Below are experts of layer 8 (counted from 0) of a mixture-of-experts language model. Rows are named router (the router's row for the expert), gate (a neuron's input weights, with its number), up (a neuron's input weights, with its number), down (a neuron's output weights, with its number) and show model dimensions 0-127. Each number is 128 + 32 x the weight over its row's rms, rounded and kept within 0 to 255. Numbers have three digits each.
After each expert's rows: "raises" lists some tokens whose logits its average output raises strongly, later layers aside; "comes after" lists some tokens at least twice as common just before its tokens as in all text. This comes from a sample of Wikipedia text that the model never trained on. Tokens count by the router's weight.

# expert 112
router:135053173113157044174187137148122063083150178156138113110169145106124089105137125064136161139108082160100157094143059201158139113108123184135132061086151156125177086142138170130134110077114135132081074106192162114173163150128145116125136114153105142098169163114119157123113100187121098116121107136165122111117116118117146194123137116150127139137140140102146127163190112125085175068132
gate0:145065150122100121111083148132119119121149132167136160138142127113125145134083095152133059111069116102109110197137068165131112130160162160088127094094153158147140161143117168140125130084105084124109085130182115133160107153163131128146133075149136163097164092067071165157119171221167153206102091177122116108154130157147192112163092164085067139111128106101125082146164129098083154078154
up0:089182116146154125105133117172140124085187113178053120120048145086101100130144108174085120101110078156103096149170092090087166137151145148129185089096144105145145130128106089089142131164130115152118093097127089165139074152132155133168180150129132117104141121128135081187086108147115091170112153139195087122110185134098160141131107164171128139112176117191166103130126125145097169088033
down0:059126127101150105151171085090121143126168085128153133082109129111115141158135123099116174135166090089139137137172129070148121131122101160163140127097123133122209112111149135098078168078141137103130142105181145146145107115100105166154143136123165154113141082180173124104081159121180114066122114081092115137109154122128160140120148169190095079201058132152098134068127127193168202100059
gate1:118064128097159110185134117138117128089088167137111119130107089081080142148176084165105120132095092081166147130118032124167186152098155086117103141107137157199134174140158191161137080086161115130067159118103152168149099163126193135188119106105197098110115097140124130103162129172127168092086148164123066098092131117139127140144108171171121151111142146123121139128122121136060180102145
up1:152157153131161174166077071143171132140110134112116176153121113176149144143113059140138107143151194147095166049128153139127069134181113079137145096079074128131115073126122124091089124150108164120140147080144089159158142101138087063131151052118182086161135125124107124135163153139147098138160070177153120151144139081075174128082135102106122158134137043147126095145158083131129174151108
down1:117103102096194196157146153178136137152154096109129108147114110131095112108110123185080102146151130156148129112162148088187092175115119086138079187081125191159104122104175134137114119169143118161145152175099139138092110102200185069111121118148118148109121131164083068118151165117107098154107072179095142100186120157068108115094067100104104099074134131132071154129100170112147167167131
gate2:131147120131093089125152144144146056118179156107176094082134129104093086103112145165154209141104120131156122164150116124172141143153117147139171092130174117124147114171095101156158116093088189108140093116123165130121168079052168117122119125035159118170077126133111142107091144139170110125136203144106105082153187166083133085148173142118164126104142109137119206129070086174092107119104
up2:107154146147115112141184152155166113129157163169103159153073125078096174129154111099126160135110113141138101126159085119108157134097129105095184076200111098121141090128109108133131134157168093124086139180098097096121129149132177116124093132111136161133105081106102099172110151212117141122191130191084119116144036145165159127175137106135170111156065173091075082078121161154110178159078
down2:090105117134141094108160165157135173082145071166108117128107146200117102130139133080025138140151147069118116187133047145156124133095081090176115126138154128155115159061115164173185106094133135127123133140143177107114088181133121135131171103134184124137160167113151189108151145123146154112147108138088125144160135066153141049143156117087079124101117146164157090083111127100109122120191
gate3:148094176128141151077090144103182180176119097079074159153152138084120107117109135125138083094117093152092118157176157146130166086139136124112129104139138111103153065110137155086154091070089137086081125107116150144058130142089125143151212093167130139138150211152121182162162124160185158122109066118134082121182137123142101139124157095133080093118185090156124083132172160149159170114132
up3:109179190109113084119147100111087124155137173072139090105144138147070096175110097171131123121136145141122093111176154043081189106153095127106183132124171149142100142126153134146104163180123161129154157120090123067113101126125147059145170094113140150070182113103142179123140128121181140141148033158085103110168156114109112156077148172132081136140187154144150109102132161078088137137112
down3:153132104162054122085132092099185132154079127184189125116108121107073150093144188080080077110136108100128152067091138143090162159141136171187118171169072132098182140083142103147143166124155095127114164139152121095172110121144087118092131157094122141152144114160115100148134102113146137173107120167127167120133110115223107109115119121137120097140128151130174222100141106150138100095050
gate4:135074164118124060147196171136081139137146086137129162039120124129081155120133157127087137088058092135128147135144104106140124152089138104172058106111117141081154054191178123108090141143133129186138118165152139153153133121134162134156132099106149162071138151123152152104102139128179105112168135129128099085130080164131139086043128101154139169126156114168107171157149133145197149071092
up4:159113089158104088125097146115093164106135144099051104144132153118136110150109128116150102147089111097162166135124156126096163132128160169132122139164068136095124069090140117130128171131162204161154102159132093100068143123081113168126137171163151157074144230083141107113119180122172098101082149165120126112116111045129122084119087161136149111154138220066113136176103140129180102138129
down4:092115157118169140151103118115151173086111184147102125173118091156175149083090194134101175136116117063124119125122099111188099117119116139077135160155142103111112106135157124099127139099149144158125176124181103094176116173099098133200141121169172135097153103156089098121147179113136173110117117088067159104105084126149148096122050146069122190074160121093174055131145126172138085164155
raises: " who", "'s", "ous"
comes after: " (", " |", " N", " \"", " C", " E"

# expert 37
router:102144184058184100130157184145112105102135127126153084116076139077164108061135162093095122179099072138146110126119141156107154192123129150136120108128156145059100134089168114123160164139117110122117095112111177129129172137127139064142136081176151159206150115114115093127126080161111170152095062141158123054119104136109183163127133086090133192139113121090121149097114086185126168106154
gate0:103143107125137166122141185104155161138072153101097174119198102155109121103131097137157170107102063098076126161129121074134160144152134127166134107134201093177158198161157108162191115131132164149118154137144168122151159067107153136113109141149158114146096096136104084127115057120229125142089116101166136108084098111073165099115114104086078096083128143110120121084119115165149143092065
up0:080170154161176139142120090079087122132158141110097117160155135157124098150132207105120164115154181092114144164164138117134147120113103149058140119108114080137144134135134130181100150140188110153100147111095130085061150129122126134133104125113079144116109157139082199082085127196146155091155184103110113130158100132081080134096074149132076184125094090177116176092111139223088124093129
down0:141157120148122070089189146134099146053186066129143075099097158100160110115094085137091120148111077151175160122084118122160079122102154135092152124093133139127123085092153156090093103138081073123124089114105159138106168146169158128155186139153104101139122127152169146204156203120078138169155139130108127107099108103215178151149127099116144116103148132169151157143148075114190107134084
gate1:115168135125100115171188112110092154117112146204131097080151069123054144139098100144146111111116078145140115121126195092145153117124128167143113057137136162152161173092129081157156112138121113187156095118063107070112129136119160115111111157164149118118134140131077101059103128124168093125102181155118161135113084135116162189108129078036129156111154175094151139113197118158129166077134
up1:174157119131087128112124205122096148136123101084135132177101127108149120153093141178136055126113110094113143165089150103122137105065177089136101158137102206114135148124116184128135089109069100168136128142100119089121165084137145066134187166141121102179132123148112115058141158083168157159162174154122147085052177103095184142106108123115143181131107096166145102083164114070121143121092
down1:120199148119163133096133136115174095120101122129096157188150124122118164131109137117120122087197134149130136083129140125184165101083168154116104090124148113196088169075194108089131103127131181047113076100070214110184125123118116150136158065130133113130130120162129096141145155146160155104110149143147104101096145142135089123128053144057119134136118205101155097107143125076102179134145
gate2:108097140141137232140116096131187149111115141109107175138088122098093127133142113047173186154158101168143145169161112104128102174155139124194132122160184107163094117161121119121136090090097119068102132123156151176088054114138116112056098166085170150111158082111170147130128134117090120083179150071129141147127113114091111153075127110154185094150079148129141129089099162124097116172150
up2:166091126141123105188166163164111119115138071141102172097108143108108119154126161108165134099115119171072167088108140148133160094177156108186129128160134150129156133130120097140126088187062161189084118092081133105142087103117133161124198201149142103114095166170195135073196065126108126124136121083118121087122158131134158149099141144127126108138109163086167164073077078133137073096098
down2:112127088132138185126114120151136150138116192118090171157123119166086138117156195140162144123086128125152110162132077133127152102153111046140122113138163165062143148196113124145088146064145145120113117069103105156159120149166133097114132125078067127120173107116130118140169107090116061097131162180168153163126201078101137095123099149139131151171087107109181112164169143150110095052061
gate3:148125115089083160145135141143097138102163157175180149081157136115093182117116188119114136145145046154142113107162110160119139037123174087125110149123159147070112133136084143146102106105142085142157097167119094124094128127140133177133124189157120134095110055120153121083178075107166109199122141122130073047144178113140162138160188119120187117134105104152105161119182100143129170094149
up3:138143110058112141117116171159110182121175098119078149094126161083136180095116169137074121104120075115187134098063138097178100093148162111160081125148126103095132128115086164153142094115109147162100158103128109103201145148136069151091147065196140114137156144130125072136141108117147135197107095110202094091136132142185173148140157073111117164146157156144153143111156127156112186078111
down3:126149150136112105085093106121145131154100089139109139187134078149151145118170078116104106093122124089095160143129131198153126138134152094107111079168121089142134178121145160182110142138205166108096209122156157156138157065078108165098128128175188121163112133145119103163090139087142146125066183099176064129150130187055116120122102072106135176142121090120164141123125087111059112155121
gate4:074113130067104095133136118128156146134141167171142132153156119116163154140118131151123118171111098164143139124093137104152164157089134061110096124087113150090138089132198087212129092153049118174123059115145133130103115097082166136144162125173173136178135172119173093137154132173124166152127080162150127103105134153071066132092077061111133129116157138113115165132140046192078128119138
up4:098096132160148153091142108102118054093154146151187145117111122133135095104090100078126094115155200178139157147068098096176173112098098130103146140096134126156132135130145125110116144104127149151119092096160160148137129172129135124146139111175111164119079126156162144136124083091155166106123140139222094104149144198111120146135047107114197064115067138095159118118073114154096149217088
down4:122177190094135129121123094131100117040133121139155153105126127127158105143093149121082125081127125127068119142188145152178187152154112084168073109143127143093086152117107156149130165152099101151108111197128165198088141149132139078121115129192111113119129073125162158137099124131114154057133099155142088146086190132152128152149085079129170142108103219069115179096142102107083148117144
raises: "-", "Source", "|"
comes after: "\n", " |\n", ")\n", ".\n", "4", ";\n"

# expert 13
router:116100132112153120181184157132101092109107192180164134122146120109142098121133107148133111170132092153102094122099149179118089125170160172121150133090108181057152085100159130108134100140067178124070101182152165098143171099143127069181095129157095104124165154139143118138102103075075143115100116112190123111140137146106124193164125023122108180132114090190113148158154117161161101127161
gate0:131095150076152082164120163173087122167182090066121087093156179090157101113163096168060099171069116098134078157087137113132094116087088146150119156073186093131124141193189157133136107130084155083161159141154124123150114162134124119112184152111099130164136144148157140096128138095129180117119093157116090089146110108113073156073085175153103150133147135119107135192116073113161138159164
up0:141190135137086151114192105180108140066055132077084086150049099141106142188088059089132123098164134148120146128124126128096178126121090104124129164151077131191095118139129165161154125091145094170129101168100112104121138066123129109137115159160174122128067174167084141149118144142156142118162146157155152147152192119069113104098137126114175105121121105085165144090125170200115111138097
down0:138174099171156125174083112154148088185119104140125107150067116132106132143103146128136123143159140134075158156152176127041151140146149126119154178098179161117203121098124116127085123072156070090155077133112161167154147103130096157115137087126102126161102107139123111135134083173150087109184125118130118154100137094081108115171065101204162129173061107169106117144172155088143107141050
gate1:109118190153155113159099138123097118074106132113175142122123146175134202104158170133160118077014147066134127082051136080104089077102147139126131113094137125171158147141140175116187068111111183156098165147142125071139152167133135135120127164146116141118134182154120156113083062103170115118118100136115097127091174163104115151120157144093142125108110123087154142091171116098183174155117
up1:043128173163160124140084129126088145159109158170155142173128181136101130170094093112124126078113115053138157126131071121086139171131055113167146134152146138102110193082144098142086088081165121107100061113134142159159152167080140101132152186085120125118152139173118077156079090127157094121129133113132135095099181086196114146128100189133142140188099132157113098125077133122109124167104
down1:147157084103115049145158122148128097215069143128104052124085118131133122192155140147111107131219138092074146125182095153117143113164103129122114117099126055121127121107125096122107120141128096095098125155178136199140123207088170190116162112158143069115155121106142145159161140155125134138144154107091080107084172107125122118138136141193112092186114103118132130115070173114157129152127
gate2:104144213147182098192159111048074078067119161149136092134119084139182115100067070125127102154195190147126134145102073145135139179128123129115100142099134176107183149113125151148162111083147139162142130154127081120156146109167168127113154115103101116074164100158145157160096101091141117113154143184095150109161099142138115108122102136166112097082133066156123131099083103126133170187123
up2:134163091098127094160158097151115171083195128112140115147090159050143168149129124124145106107095198144154168131076154113128119202132076131123092169109164118127093140122150171102133180094158140191096126104088168111153156073154147062130194101128101158137144193132161162122088157057099116113124134118039175161139152149134076135113106078110140112128142149129130149141112150113115113170177
down2:143160168156138070174132115126141087103102107130107134113122084100088148124132142178098164159165101151145116147186184129208069145073194087097150125093093151152126084167182097138158112189122133091137150159175144102136131137061104121150093154107092138160092162087117096109125196101128106148058129116177177153081089142106123141101173092078138163132181087110142117123123140120112085157108
gate3:133149143136143105141121122191103096138157147106148123075139102118181131126154174111124090078197139152136122093144062159125159144136147125136107129202147127124145201113133048085129149127106095071109102134139123100139123115160153205140156183138149171148126159098085105134140122127118104123100087175058122129074179076111165161179146132120137126084091185136079109092128104160056102091073
up3:119092155104112110134142155123181115088191112178119199101172134118117120156114163106107092109121118137107168115077036132121161130140203057122129164161153133123104114159141108174133177125141125114110145116224116151085082114175135138170142163113049131099158119074144106115148076130134148090100145094081100098087132159172102118117154116141081109110107168173140132183178113145113176148098
down3:135126126129103142163100173144119195208064133101172133076142098084134131139162152120143165130179105137141104121130120110148098143114093138106104124098130091131156127061098119130090106092064228109165105176059128078110109095114129119079125145155160136204140124088096118125154149154149127145131109140189153206170139101122107081166144145138123066146161116119149172086178084147138086116126
gate4:132141158150141101139101134131166169114137148051173138182133068086194130036081166116098112127067105125090118169137127118153135070143120148147165189078135100111122097098121114126108053176075167112143185097125151152156082084179166120131093154152113102119127146140139107150173144135142139119152172071163112153121073094100107126133169118136162140127140122110121210075092165159143125105118
up4:175160171115121136133150093121112152146126160129113087147127143134143132080161114166135096108148101068157064119165051114123099074114099131114143183131144139129095118145136103137131121108043179151148151131125086125112138079141111127133077093190116140185191068151106091177149152150137155083083089087182149116112125125122179212159175118166174121119155132123109114121172147178169138150050
down4:107156157152103133163096115091134110110088113164101122108147125092170147122140103098096146139063125148127123133134102085143160170091108164084127176132128110127148170144147217124164097193170165082121098193165098135157163123120155133076104166159153167132197083102075144153114138163139095058110130097084179182103116186067129154117076121090180103117124086128111136154110103062111156142131
raises: "General", "==", "===", "Final", "Des", "Stud"
comes after: ".\n\n", " ", "\n\n", " |\n", " |\n\n", ")\n\n"

# expert 83
router:146031177125113116166145148139118130074112163153183121117173138143108115074124158157171027128099083137144169133089069121153106099133081174113124125110136155073084127115132149127111111092135143079121143133145161074158127098143123101132092089179147138187163179170190081163145090190118143164158101166110123135108104108110191161169088105122089133070114107103113130173138142125140143118148
gate0:117091156075157186128117150141143157076161210141132079154128092074142147137125176137136138129155167180127112149157122134113096152164096113126130108134097157146122066110138116160170093139108145175108114170144146160082107098117079116105093125161150160090191065114149129151152131145101149117189088117144120079074097112081105143092141083120131180071209132148091082172062163150086101103110
up0:117115133072140082117154095176197072119146170128129141143081113156099202108140194106119198164114164117153113136117099093127130098154178141137188162086134123139105128092126114125095149106170139125164133087151076172080125126152160106093123112143180151098149109077161107165162124175084104136087075097136129160180151111111096082117076129148083120143177111100137066169081166132193130102105
down0:110118178110161137128175075146159088157143128105139136150075194087116159118124113104131138088145162147096052140140161081151168121124141103153115085092104144138168137122142153173129082146213119103157145127135166149152172132090104090130156142152186086092105156135136049116115108145111133144118106081124149062100091135109076142125112163099144082053131143209127141134120188103142177176073
gate1:171108205099119156170131127223123211113137126130119127085098116109100146129067084137127062122179164174187153102127131120108124093152167176103138122070173087161128159067122097135076100091104155106178122073091082082095127112164084137139147125121122167105051139112147089124128151142143134185156092181110114174141086109122158146152146139139136151122133139084151116107099161137130102155141
up1:109129089190085072154136087182145133151106146147142112200127186132142132092141144154121155100053133126171075138141104110098107127115156116106138132138107132168116125183111183120154179155091158151103131128086107096128191120087170112150199056079113129198186110107101105138118152103085150143138142116118095130155123087089157126140089134195101162137172120084095127060089080095161121126132
down1:142070074116173110110144148139110133104072108124130089142071098163130118123119136119121149100112107141195136073167180169138163094136161210161162155118103129094207129060157117135074100113044102138087086118122175163165180130114160113189131182113128187100083135126115091137118120097118132070125120145142171095130203120175148126101093104084147137116112137158143155106162099128135124159141
gate2:186140105105128125143169083136130101135140111136085135092098186111184164097155126168122154121120113152149160056064081165109121091183143075195098114119091182160137160134153160105106158120066108085143166144109084131145173162089152161143134179106148071126143159103134103106158130136135163150108129109175143152106107221138151141160135072118081157095099075159092093141092098110166155110091
up2:108103181107128146111122173127092105110134161132134158186123130153116126165111153124144053170127133076081110106145101172146146141054171141156110088074175077105150140190096176088133129098160176158093105097078044134121139136132058107152122143186090159102062150176100101124119130147170162078185097128107165142137143170118129113082144175087164124126134085106155146106170109119099129137120
down2:103158112084160108160170112163134125148122192124124116080087124139131132130088111124098195165134067116170118118169084121142162172107119193140141135080068186164151099138164135121105091117210143163093121109144156132145137088082121130079140113164119141108120129115139125107159164162155137120108040144077143078187151186149155143100092075078153183178090066177118123101118105113123111113117
gate3:154043097156144145110105193126154139108109155121101132102145167162145105163177118107165061166135086088105140094141082130121146107107103127132122115164145121092155104104089144148172113135115095121109124103111144098181221069161160103205070125140175133126129151143112146147142093156159164116110122198077139155107130113142178092111107065062065112080097125142117083127135125094128123128197
up3:079159131143087099158128070191081104078141167126125151140051106126151153163119150115133115142100102113129130175134095126135131154128151130068152190098123147134112120104092172137143172073145115058154141125107185150119134187162107161116108118096098169221092123121180088163138095194065137174094108128159144107129177168100162085149090143093115132166121114164115078108102105104148146172159
down3:084097098163104119112120124099079158093143090159151110112159131184167165161193155113175125096167142092052122131103074153169184101142102151075129087142060147133149082131115104075138105154158097123112091194103124173163123147184164117151114148151160126087141084167080121124130118102136152179100143103091061114186193120070143158108142126119151150146171093125107145112152149089167143121094
gate4:130100150118138128127147076143025139118144131150098158096072095119151105088182161168078152096131107111133096101137161080117117110134157152123130164085117176132114124036127103109150167117154091106145157157099041112059139109094146104163100118108153129135160079136098099141103129176109150088127131165162110115098107120139195174147151120126191137162125115158191160142154068174165190146133
up4:153102088111138108104155122130145105126095127126111095145084077132154117057179133193100184097094140175051098113149155048145074124115177143162147116120115151092118099149155151187134081083122144111101144177101140140133111131121133165190096117147127197047135096139120100122145132149122116069169137083162142156117075090122182083192144143145193146139162152144152126153160096162132138106114
down4:097143161153139132177161115145100095117109061140217127098140128123091159078165182180118139079154155103114088104055103076098151139172085124136119172051131177134149098123135074151063155143110168115154136081131141177100169098145137133125116126082175120120071141143096167169134120141125151099128123136112187163167110147100084083133153132162134088177085177135136115174139105160118121074131
raises: " as", " in", "'s", " being"
comes after: ",", " |", " of", " the", ":", "-"

# expert 136
router:125093131114198097154140151160118142133118160185195083163134175118134100103146114122120126135137090156115191083134100158126104102063123144137120065112135112120114117093126150139154130132096031131158084155140149142116120162138136121108118177132105112178136151187109092110137048097108150143153113215184105064106136083118122129174130112132151203136097131160147159120109080091128183116204
gate0:193095143127101128091155126058096108146088106175073062114172145116069199129130151196093126109147111128135101106135137142136147115194170113151165088084114144121185124152112101124135102191162129140123163132140097137108116121156140213110146168163133183122140078158136117073063101142093090140125164119167187168106157111138151128098138094067107121133166118067124129073121159141095139125098
up0:147140096112172117194087106167108101068185142125065095089088164067114122122125095127178097126138164146072165116137140159107099137107139156092116092123201103115083172065156140100124150158145132117075105176121158160174100140171108104116173143158129113144118140134162165177118139062160173111127125128121141131106065096166136121153018150136152109108127162154147102113152162109105137172172
down0:104124155130072114121181094030121109134106186059092133148161171152133093181161124109175162104134170108129109120120112115138154127109157072167105119126119087156130094134114153144115158147197091144119108157122182116106131122096137137053102116159136092105215112110164141089139143104170147209202149117170138122098153099100134093154090139106136070165106149075154098134103092128142107160162
gate1:115136101170105139141127135094169142088132122129127151098117136085070117025158063105144105159131105107135076141114120081139119143060116112172125141160158149144107131153126154159157114124170145159139161122123181170119081140194129135126068132134125092106146087171150072163187107126154108187046097196132098066129127123116136185113132174132123114104122159194094076109106143116112173176144
up1:150159128116142175131133135138096145121173070194144111158154149063109165112146112104110132077143178134152125169116140223166191116123062081128125130141068117151084182135151091119133101108125136105147137141148069132124132183086193110113169131158155126136087085153094127147076139058103133126099191100168105186167102128116185117133111127143157088145052122097114105136109180124102143145134
down1:154143105105025114121113089101105105208112116111153102086156090127120111168130134099132143114108169143174155088155092133119071177162135103143132119077110061148102091190117154094091112123116157072163064139160082140105149117161148155174128120073098181153094148140135143110125173125165111109163141119132195129106178088120135135200115088129158163084169163165116150105106159178138102119157
gate2:140127191093107110130097105152052096147138107117111136092142133089131112119144091151085159086114105109187121208126125151085156127094098119153082086134120143139131154097123098146097134127137120184154125108131164180136112092134148125065095190134083094111120114150096165170162122154193114162103135135134185090097122096112199207163104162149141129104180148150095153113052096182127191132086
up2:131099102161129101064111147198150133155099115084155127162128144084164131174127145032135129139078142161084170133109166125135144134110119080142114105172152120155102130191114186112124163161157148152126178102151095127126101103157108200080062075094112164100123116148179136143095111097157081119126112152124163142189072130101163108094113158144146107139067150089073143116110140123136078138203
down2:131139131129161092148179135192137119153158123159098186160151063130132132123096145065088164077145109176150157149144113166063104175099115203123080144062174170077110144128131087131112086118155151115140102102208099134161120128045080145134143147118105116073100121114146160098151123104091114117140136145124138162166170129152120121140086093124068160093094099142153065134181091163157124127152
gate3:103116111163098130138136118132126146200148097105202129116115135092113144064125149200086147090071124162133130110111107104167149064108163109119106086086135186184087073129204138121100133182145145148161188159103182107136089128138107145083119092103070092135112118138158090102168165152153174134102099136125116127142157116153131187081136126106107151148170150130070107158139104076190134120186
up3:095149164113137040086145133145129152129137161116103146070143113119168129146137105119081104146123153141129197104159147173148101111083149176103088108111150123121115140147136144184092121080154110131053140167127158085137205157125069172103131141092098167190148178147104084061124146110133185089135124113138068161110149172124113163142092115111159108176201124104142135138108141052166087147129
down3:116174189134139164180144118136091120164088091153182160177110106119090168080135149121093139130121134193160093072119113086114130097082137126137142125087152186171142128087136163111148153129141141178166111075090134155116103136149101141114074102107104133124076168137115045072157130136114120089091096191076132178128177130155125092063111114138174107161110125146173146102154099145123079190175
gate4:112152105097114132058165121136138107131128149085130098098101097146111076170125168164149079120134089141207156099084124143165140111166154165130122143112185154166215130112147104137122121135151132083103171129132113085139149092104074132110118098119177101137070155125005066140163150119103137176074166100126137143119141100123155144122101107087140100172088135136135097171074152107193155129158
up4:147143109140166087071112159113152151148144186110104084127058179129141093105102134087142097169105084153165140099165110108084107164148148075117166129199084117133164108133218139187176112127137130153138134134122179138130087140167084154108145115110084139148146164164146115237124119093100082091139128153101143082159120162130134106131120099081121067074148113137156146122143099173129142179172
down4:197109101146125125067132143153179134166127120151149049119116127136074121113113124173101132165089074105089164100128110104136138059114135129118130081137150126095146160148077183151115220055109084127154122146172080124091100141094144138101181194086161122126122156192079127140125190100153142131142112165086149179075116141106108176116142153097165107112123180150159151122109099110163105145123
raises: " Cemetery", " buried", "ways"
comes after: "0", ")", " |\n", "1", "2", "%"

# expert 98
router:107130128135149127154168120158147081101105127188122107153147208082090132119103096109107068103118100133122114145123140164130162160156174178134157118135113143145130079099112144139061079117103081082087096127120212058148137092131149126186103105188136146116135130131127105171107120145118183136135141114203133099091119134133127162175081065181107141096108128165112113161152087161180143155219
gate0:121159135128130131158101122092123097116157069139116146120152137112157179128125163099132126153063022124118137137086082112170107127152116183126108128246121104150135113156122154098086106159100136117156141110142130086144140184137167150161078141100143078131119084159164113096108103103108142137107171155125099153121047124174127097105129151146195154143034179156088180117152090148137119127166
up0:144179111128118166110058160137119118167095090122096090173103100182116136135105079113171096150115122175132113141154104169105165126132132153090148156142138140140089165146149049143116121105149066116143084078166157106133141137110207113109163139151160161129115166142098126002077138157150135127116152126098147091161158046085137130146163123071161065079170146112159138114108139133114127161141
down0:118098176101116141164143162117122185168141162164115191137108188121144106129110098137110107118171216129161112154107130127074109077118094193132164169113108162094140189146108120068113139096156108119109135091094130075103062119142072130127131153111110139074074145128137135191110149112160120106175042166152136154132137074141125133215108157109116067097127151167142132102141115113119086165103
gate1:139185142145111109104150183176090132101116146170176076104125113074139107100149124131089076111150109128065081103143116136113137128174156213090150153143090144150069159103159120209145137138067175119187095137114097114112118083146145149171169115150112110094141088155115122150120116155191113128145096061118097138132137125119075136060114066185151165104148124065108135147130101118146177130097
up1:128107159146172097113118131178102129102099074121122137124176093157095189143162134127157101082110133213157166139112201093073124145107196128163120097100077093134058118146158107132182032206163117114109097112113130111139148121126153156138165140116141151153071107106147144112084128128136136183133124150114137049084145179134097091107114156142079148150097163163119154128147092174110148108121
down1:073122076149097174084167148134102128188102157112057108108141095137157146114129112128129222134123177102128121125112165193146103123116114153143207140188148116148119114074109095107118124118129074068107125142183145149149108100098183119132171120094067124100141114127092146086076150188122133117108141162148181154131155086105104141107158127220096127139119108127172079122162140063114155121115
gate2:159142164170114090109157130134158074102118110110085111172108155180104080123110152154147167143103165174127087079153132118126130116179085146149175137164117116106130090134143111166101106115086131124155097083132150060146135087033124077149075121150147077171096135153104181137181107125070138126161169135149122100178138152120121172188178099069195109154139095123137140172115104080146142126191
up2:182128085183078170073105119090136150149127189163062133125133135151137136112147135084110127108063190125092152122109150146091039177144150166189133115108183160073117136139156072201116143105147134122185068114112137147109151141149142108105031150193161140141137159091118118143101137135094137092135185091128153106090133137120091102096113139167121100142111093124151129147173095123134116097135
down2:132110143128119203171134195126134058113110151117138112131080120140114107087110115054154088127165111163151122103100116161118112086168120136149088155147088107154093074098066130185133101201136166141140137149114132131136191092144136100074154073138157090151089163106096192105157126172187124072097165125131105155138133138143186115107097178112111153180105119086126164116172153132099080178100
gate3:152131090070180153149173106123067087131172131131104099085104161153106114159077113087097133119094142101144112103107094143123160078142111118158127149164107178204146095121138121084070064096122114143109172128136154089119130111187192198182152148069119101145151180104163181072100098145136164109138103102123146149107074134144096134127185113143122131116179174147144116126156182149109084154175
up3:117144172170135114111147143136132176181131142117100182084102109145119059138170152143156094098151081122171141141092081056152061134154155117125097101096160153125161100142075113172149101183123130102083068136127210147156140158100137103109104108102176098143169070145134095074078151147159078174134163106104183123119103162145122095083122104138166106118132075187134161116115092127140179090121
down3:071058096103169231179111085149153113076101165128147096097114104130095127160116101163105131089061129144119117162137189102192213106145089163110140135134143138149165111146114126122129144160121098194082117126140133165150176139134089099122135102192105138113136155099106114145099102179160132097135096109130134174085105154129111134183091125147180140135109111123086148076141188087134098143074
gate4:103142144130144112118175114217152164122157157113180146100121150098078093101116028158121149136146203140119121135116121115087165159096122154110162162084136135150120145163129142159109088146128202103097103139112125115143099113178091135142068110115097186135157112058077068156182134118113137095125121139143121151085097147094183131147113222111096102060139110114127114082186118117128114110106
up4:151097150184110092071116201139051182139160166135162150167077101116152145133067131169177080063081099104138072115150119148088140126159144102088179106113148164089111159131078182114139095140124126161138099086162138115157110108168149140122168154123136177104102139180093143083120097112147124158108125130093117145173179195112115068122158171129151084151128115124091124146102170074139091130107
down4:088104183221141144147118162152111148191124147106083150127195170080113094157092090122189161035091093093138132164150111172120148118127176087113101113124143133137141094086150156126128193156101158158137107113174095125117177098124111129158099117139074110128075158146145097134101154156124137132132178146115139093157060168083055136132121134096065123137166123165101144124146105141105084092155
raises: " (", ".\n\n", "\".\n\n", ";\n\n"
comes after: " ", " (", "–", "1", "2", "3"